Weights of a small mixture-of-experts language model, trained from scratch on English Wikipedia.
Size: width 448, 136M parameters.
Training: a variant of SOAP for the experts, 339M tokens, 4464 steps.
Below are experts of layer 3 (counted from 0) of a mixture-of-experts language model. Rows are named router (the router's row for the expert), up (a neuron's input weights, with its number) and show model dimensions 224-447. Each number is 128 + 24 x the weight over its row's rms, rounded and kept within 0 to 255. Numbers have three digits each.
Before each expert's rows: "gets" lists some tokens that make up at least twice as much of what it gets as of all text; "comes after" lists some tokens at least twice as common just before its tokens as in all text. This comes from a sample of Wikipedia text that the model never trained on. Tokens count by the router's weight.

# expert 21
gets: "1", "2", "9", " ", "0", "8"
comes after: " ", "1", " (", "2", "9", "0"
router:121171121110172151124087109087126111159079136156122145126133144136130125114113147069113117098180155121127150126126179094135134134129083161155102135150121150120170182162130108135125165166138181144151121156127103146107149115134106126153136143185103115115101131145119122120142136106114142110132125177132167111133130063097118122114147124114105131111126105095124117105174129128098123138116097135123144139143146144107122151125152140171132127144138118083152148125134118121087137173139117133115154099119132174073145146125127148112118090157154164155147126122129125165101115107131124159150080132130134131145120125145132127117128154106109158102135148119132118127144103106125137118165
up1:140107101156110176112115130146152103109127162152156101122147142099130133156144174162136108130173150165114091107142127103102151124109103109152126134105148125106155089152158125114125156154089107123128171090139144163142129130136135154113138116129096131100144153147138195120114142130137118156170094134125136129149138114130147122092109163120111131142163131096159178124101159147157135158148145139129177093124138163118141118158165142169138156150130108106140093092108124134106101109134097155110127149149168117095144149118134153083151126152158109113129130072131151098123120092168121110112114123133156102127108087150128146150133142120160093092119105145132082130107150080097096169138
up2:143129118123183135119091098156123107159107184121143115101144144166083140073152120118116135140120140146135196145128111121133090143130110152175180141114121147159167164103130134143115170128097127107137117106140167125145144159150115104172134138105118129105131176144097129134129121121109129138111131092122174143136147139119101150146151133106159153161076112118099111110175099145104100142119139111158160109114070149122112100127110119170119109141090095110154133119079107101180125132145131170150142152171116082113143137135130144089135143130115132126094076133134146141169117118155095121168150114125108140142143187143171128118116143131145088100128133137131099131112117116126161148146
up3:120129119160141159155099131120117150113153122093168136126133151117162137108147105137135157143115100103121119102107090110129136072106118110119126123137162138156129132142142138167109107195124119135176096081125128111112144151150135122109079149145137131086111143154103135155113150145132119134121105158063142145152111130141132144126160195171082121115151108169111141166105152111122154101148150157133113097124139132137155117132160161157107153132138132089162118166089125090078098131176140125155183136122132137157128128138135146140087155104102157120110099162110107137116136105125128095143143127115121088152098157091164125106130105089129163104156141143154108165106128120138146126196
up4:184100133097141131121115142120132119137108136161135094128095155143140123123174081132128113104120115160170123137142119129140127136153135173123102150171123173157089134159115132166145197154124113151148143114108145073153158111107112129106142158111169108100139098092141164098148136122094130127119136111091134062152135112101127129116122150132098158117162167103134178128129165145130114134183157119119148116096082113108089145131160135137089107126143072132104110141154147147130125140093112174100119111109130142116099104135104110109115153115135135150127099108146159117120103153150156107128126126129080072142121148153085108094147119110127133126131113180156105167102149139094149094123
up5:140125135135121132120181132150125106148099150147134137197137129101129157138139174110131104145126136116125160143187126129120082148136136135128143170089106159131161128104139103127122118117124157091114093132128147146130143086066105143106142145150142153117138184124110093122101139100101191101110095193138151112157097102163152128127139118117117107072165098142136101105106125176074157103138103146146142140133148111107145134153166144164141094086134144087110109102094107178105104132162128119096093104094148097132138129074126106137111105175176137142097129154126125150125164181132126126162089127109129129101133125121140150103123102121151166102090204140173118139123110173148096146119
up6:135108123105120074122131155101143148132135137135098123154141132166137142110139096112131116150150144126134120131093141127109169082141123129184102111108132125084092138139128082134126151161172111180137118130108145122147132116103118150163143134099121127095107147110114155113164084092114125116131097117141102117136166097157181094096123142101155108117154118143124138101145120131093108099094146132127155157148114124095131118159086118133091057122175142090087152123142086123121163139150171136180151109128133104122115139160162161148100141151162124131115140110156104074134094096091136098096145137153173153141111102164143122088122174122093122102144107121156123133145095111127111149119
up7:053158120126120126122156116120131137133104126152108078147126178114137135076127156147121104109091144110128119124128103155085179110138136163114110147110105138123074124127174134149128189112119155141144098143116146105142140151105136146120124090145070148106110122135112145138134133161142146134154118135135171130088087135129142152166134131118141123145103153139079147151081121132150140148119137132130173172170141133145132134160161148140104137114111143174137109097133126118124156109133144120182118128134156163131124153109083123093102145120116149121154127135120103166102156128110114191104093138091116118180114174078117129150134130149090133157142115119113141134082148112107139114138
up8:102192142161142159080093116166140124158116147144136135152127118145115118156123123120146102099131128110139157133073142188113160121171139114140176121190135137137133164152133170135110138154172141135148117110143118147164166153121093107139112114136120121129118130188069080122114109109080129078141093136156119089155143097131150114123138167143145134116136136121158093131174137114128120099129161120150076171114135154146172151125130121122074138115166143109162193143139132107115124145166168151129095121150145092125140082105168147146142137105098106175144121138157116147130106113123129146096116100127154110176086121121125127137154103156130150148133138132162154170136113170132124115151

# expert 28
gets: " the", " a", " his", " her", " their", " this"
comes after: " of", " to", " in", " on", " from", " with"
router:132125137105140131094162132122155134147144168164116179168116129082130133143083148117095120104110126116147159100102141118155139174131097149107093045147091116134124179142133122133105152105184146206135147165101128147126113089148100151128127152147110110119106145105138129135090104119155182098151104146104155166151137091078124175082146125152111158137064128166112164116100143121139129152141113135129126120170139118165142113182157141103117165091146103101147085110132128092171102138127078147114133110142181134115140150136164123127127146112141093120110130089128106139071145118156120172175081133149169156115128136153110100145100146112110116079116152139090147112157144164107163139143
up1:117099099133127134073135100152154121109156121087142121151115124109163110136135133155115135129097114155113179137151109141144141116103102126133149173166133145088098178169095096143139143110141127123142129133135105114157121113130101110080111111133072083107099154154129135097160131154163118098160096179128092105119114114131142132132134142128128134162138167168096127119139117166136119165159074126129121181154132124131092123135159157129088086091167123094124122138158114127162165126075147128147110150122126167150130136138107083163119122140130128113160137100124183116150130159134155179159151135137129168142167145122125153107143161124104132135153148108153145121125177161146140148077
up2:060141076143143174098172125183124098147136120187097102138120106106146117157159112138139091119141131121093100130078133132089136094184118138116146126145121148168124098137174117109109148131123105139138126138147121156122133111148082156158111117107112143110141140129149136110112072115106104094093148140144160151111172145149144135137155107140130111165147147133170165163150084124122142108126133085175158116134152108100138110118143125141173073096130143141106160134163140139093097123150142096054135161134155105167110098113160103141164161124114154113104101143142124142152103143130172115160140113119156158145115114137117124109111170138096133139153136136152130119153165134111128161142
up3:133136144063139164113161115121146115109139137138152150155094116131118127127110094116153145141117148147135153147110115073162142108079121134173123144136127135149147092090076125097127105130126133116110127111125153114183170114109148156117092099092091156094115153115099141105079111144175154134122155140109099123122160133082091109067137137156136101092126129101073095102125095122169117131123156112156145147109108141141094097145084161133126136133147124129121142080160158133104139147128116087149122135109125092113158172088128131169150157091120162147122115122128092126119126125119167156148173073135165101140138100127154143141154125143148081138136139106110124141117144090133087147105
up4:124153133113172156125141123140086106143165107141111111079104169114146127127112150103115079149135093109128102123110157125145130166145144116154102098142124127073147122140108142133133126141121092117133117130157147095123112124160124163155096148123119153120114170158092148153155147159119095175153104110142117167139124106139144134137134100123129158139119144116110136100095143165121138101145143077087136117161128132146151112103134117136116113093146122123123102164167108088123197110118065086121136152148165129090131089103123118154122152109098070071140122106107154150144145128117111072152134107167097141125164121146140159090099158136157081086112142112188142120110122123108154145146
up5:088133119143099126160098132139135130127096115137126125149117158130114111123129132125139138088107115112163091113114121126126152136087150099127106145111133109126104133128184104139183133110116140130155128117134112148183101087129093130106095081147152172099108158097112113121121165136131142130153088143123120081137098177169119134129112117148123092140093094074097114173120133093134142073144122145112130134140201153116108141136158140151163114141118141106103145090130152127128092137132107101108104049127150111119140115085135117100112164146163162130136147145126086113158166144127126139082155141152172128132114135118155127135151118185097153145126165126124149146102123157121092102121
up6:169151124103111135173126109113096141128122156102134112163128118130089123159139114145118141118125140101137152111148121117143157120076139180126123092105164068158080113164128133096161146102100124128129137151126108159145137121156147140105076092110157108104149164124113127113176177127097103140112115161112128165144085089118155143080087127102175131153123154195149096139129111137107138142147120113141122073131150119135146129099140140142112125140129124099112137124152145126129119087165107124121132116104116181109135120163128128100077117131180105145125116117136148145098097124140119152117104110083093128108152117128087125118179122137093120117135113149135117105164117131081107157144
up7:086117147129148123094155131094149141142148104152137113110130112120118135117060118134108139154122162099174139114134112144139097124154099149108134151133136131116110124122128178118099133069171164133146143164091154150118129135126182129147131137095124121147110131142140138127126126140122162084122140113126139165129155076131104115161106129158166102166113151105109114144156125123114161122143107112119124150119123134144131106109193140073125160091126094100134149169178114104172114150140152167112116107173165120099161131112155122190152133122146119120152109097096116141114130114155086123112077133163131134100128134106106125118126148100141125165092097102141119134140147131126162115164
up8:150064167173158113134096128104184125132115109169173107153105118143113088152072148153136128110153118080132109135116116138132105115151105124125113093170166163128149112165082100146145136058103129141077167112108148139134139122150137155148102138116138130106132114080176155187101163114130147134131073093098085113155154088099082139117157172127160132128135172154127118118143142126113125152094135118120133158149139124107107138135114104118117140102120146090153120141132121121149090156159093142158132135120098125149153111144126140130136108103146123113117099140117116131101093147118159114128148139149105124116151111111066105105079090128117109109156086086176100153125082146124148122148

# expert 14
gets: " ", "1", "2", "–", " $", " No"
comes after: " |", " ", "|", ";", ":", " /"
router:124151104115161145152126147090136145114128135127085145152102123126133117096103128103129102116186141127121138101123151095149151120160080108115148072128111117135147170146133116128138111146146177164109157138156102142111144128134126104122114149121094107118125139114130087086125083103137167079095119166141137174132129107127093140095149171137096143114110117106115156114157139121101149121069103143104110104159134112141116140141136143143104097127135121095159130091118113113102120149124123138129116151133177134114135150144107177115116088144157145118107153123124114134135101147139115160159148118159139168125120097132125100178130126115126125098171115114091117110139112131114152137145
up0:131066144147143183094107116096132109155131078138135123122108142113082126129127122135083071123116123111133087115141148170196127127163173136159167119111149126125103138145169157100143139168151140126112172114149108139115174135089120097134138112132102146157135086116135155104179111171134109093111109148119141122115111142156102136103110172165141143073111108138088172149138137113137133123150113105140082127136134127079125181179106133130165113139120117153143122114135172091126139141148146099139139091146117112133119112119134150124101082119177133139174133163140096121151155121106088163137141124151142123131109118149164171105122134119176102136156127119122135119159152156140148148114
up1:144122112133072119135143123124141101145168163140188117160149128143083147146148106112126096119095089086136114127145129188155143120137121140150122110088136144143127083175124157129143105093160148103135114087129110110117111074074160123118097158121163145135105172135131118091122127124116106093095103129163143125113176116115109173088126096154115149142157146085113117165111114176125136161110113120131113163143179145130153131150151090099095141180135111124138141108101104125107155117101141096101114129119134136099122110116091116151109126133130111059146150117128133077139139124180142110159083126113181123131139145155104142114144130132105138165134131155112118115134128128143095131109
up2:099103123123131153155117136183155062165112149144093100107147116140081144112162146095138089105192124133148145116123123134109151135079154139134141127099129128135082157097155156119156159115145133107079124108135181140133106162119093162144160126104138166111111096144188127109146108093150139112170127063115146138161100111179122084165151107104112144105120127104148155159111126096126149137117161113131106142094136112143104158081149100090135109124075064100134110121147108075131102094103133130147100164136104126169107172142164129161101126146141129136081136138119103135145112119185103130144132120113160183100145146136128153133179157120157138132142140105129137126124146093132132137129
up3:143125127100145148160175131151151088151125123103174121174145103140150119120093146118126107172110115127142123107158108087135095109188104112144178115142130113123175110112138152169094146084111094077110150113153129128142155131140140103155165126110139124114116129131147117105134115156090136119133149124110109110097139106097127157137143157096125087135081091124090126154148113147103179149151102105121135160149129090134144150110142121131122097165129155129159140131135120110099150112103126118125144120109132114111136123140160103117125111105135125178121148127150090105092085114143167120128136141176082125120119075124141178147104113103161144144135118108120076161128110124166127173148
up4:103147123130126133126125101089097112146175116109113132131103176136098121164111137157121155096172147140091099150153148119100077115115169119123146090136133108152159100068139079098126107105143126129112166157129118157110107078143138134155123110123120107103136102124139131112106108142164145115148131110175134154091157139101128126152154146124114106105118134139160134108143109158112119168099119124106112130142154088131110111173110130105164116132129102089183141119164136121138103097130075130102121118126146152119112154153093102141119124151136120137109159104156150127144146131148127148126100205129118143126134085149087142121151179105124152128116100121111109158144111122099160138131
up5:117135180148140096127106134121145115117141144155135118117110104130114124153115120094142117175109134106126132149142144145159139086124123085139109138075116130130164125108125137116149137127121154110084128106161179100117121102120118100107121091105126126139144124090083101134131097134147097183117098128057071151149159093118108133086130119114167095132128156139118177116120130099101124129101113132122184115135140113106106096149145122095129126170137182137150124114143162136116105152131082097141127149092097141114132164162126119156117123122128128128131162095148116154179095189150098083121115142118127155166164102102171138098132184181132172126137075103080076125125132107131108112147
up6:147133159101115122116095165092127122128131138101157068100076134140122119117140149151128118124107112118143110135055129151179159120143083099128147119064122113109141098125096117109161122148111148107136124133111111123099177110118128093121147156153156132160084096122136136161132119115129169147127114130129118133154116139134154145132157089114151104158156096139158110179127093131135136165074132140114120131137145133135106135145083098101113104132144124124132081091110121155087157132110133138159124112133129139141100136105118118147117160179155167084101135115082147135083091096139153113129127085130104119134165106102066112122110083121128129134126114136106096077141106102107099082133
up7:120147145138166151117092151136170138075146142116162128141077096121146146148120085131141094138159137105123134148147132156143110083106096134094143126142153135110138149131144146141151159112082165140134144140119118126128094096112123137114123106125089167100166112112125124116123112132102133149173136151142128137121180132132126149195130142108132137136129114108121119161085167142109147126171155128106156115162103102153118143091139101148126126137150143083150072112129090118145128151163138112115146130161166110149172137179133130088124162111141170149098132120136156133160162148134115148153125105151111101138135102144136106126114143133115125165165118132119105156097153127187160118123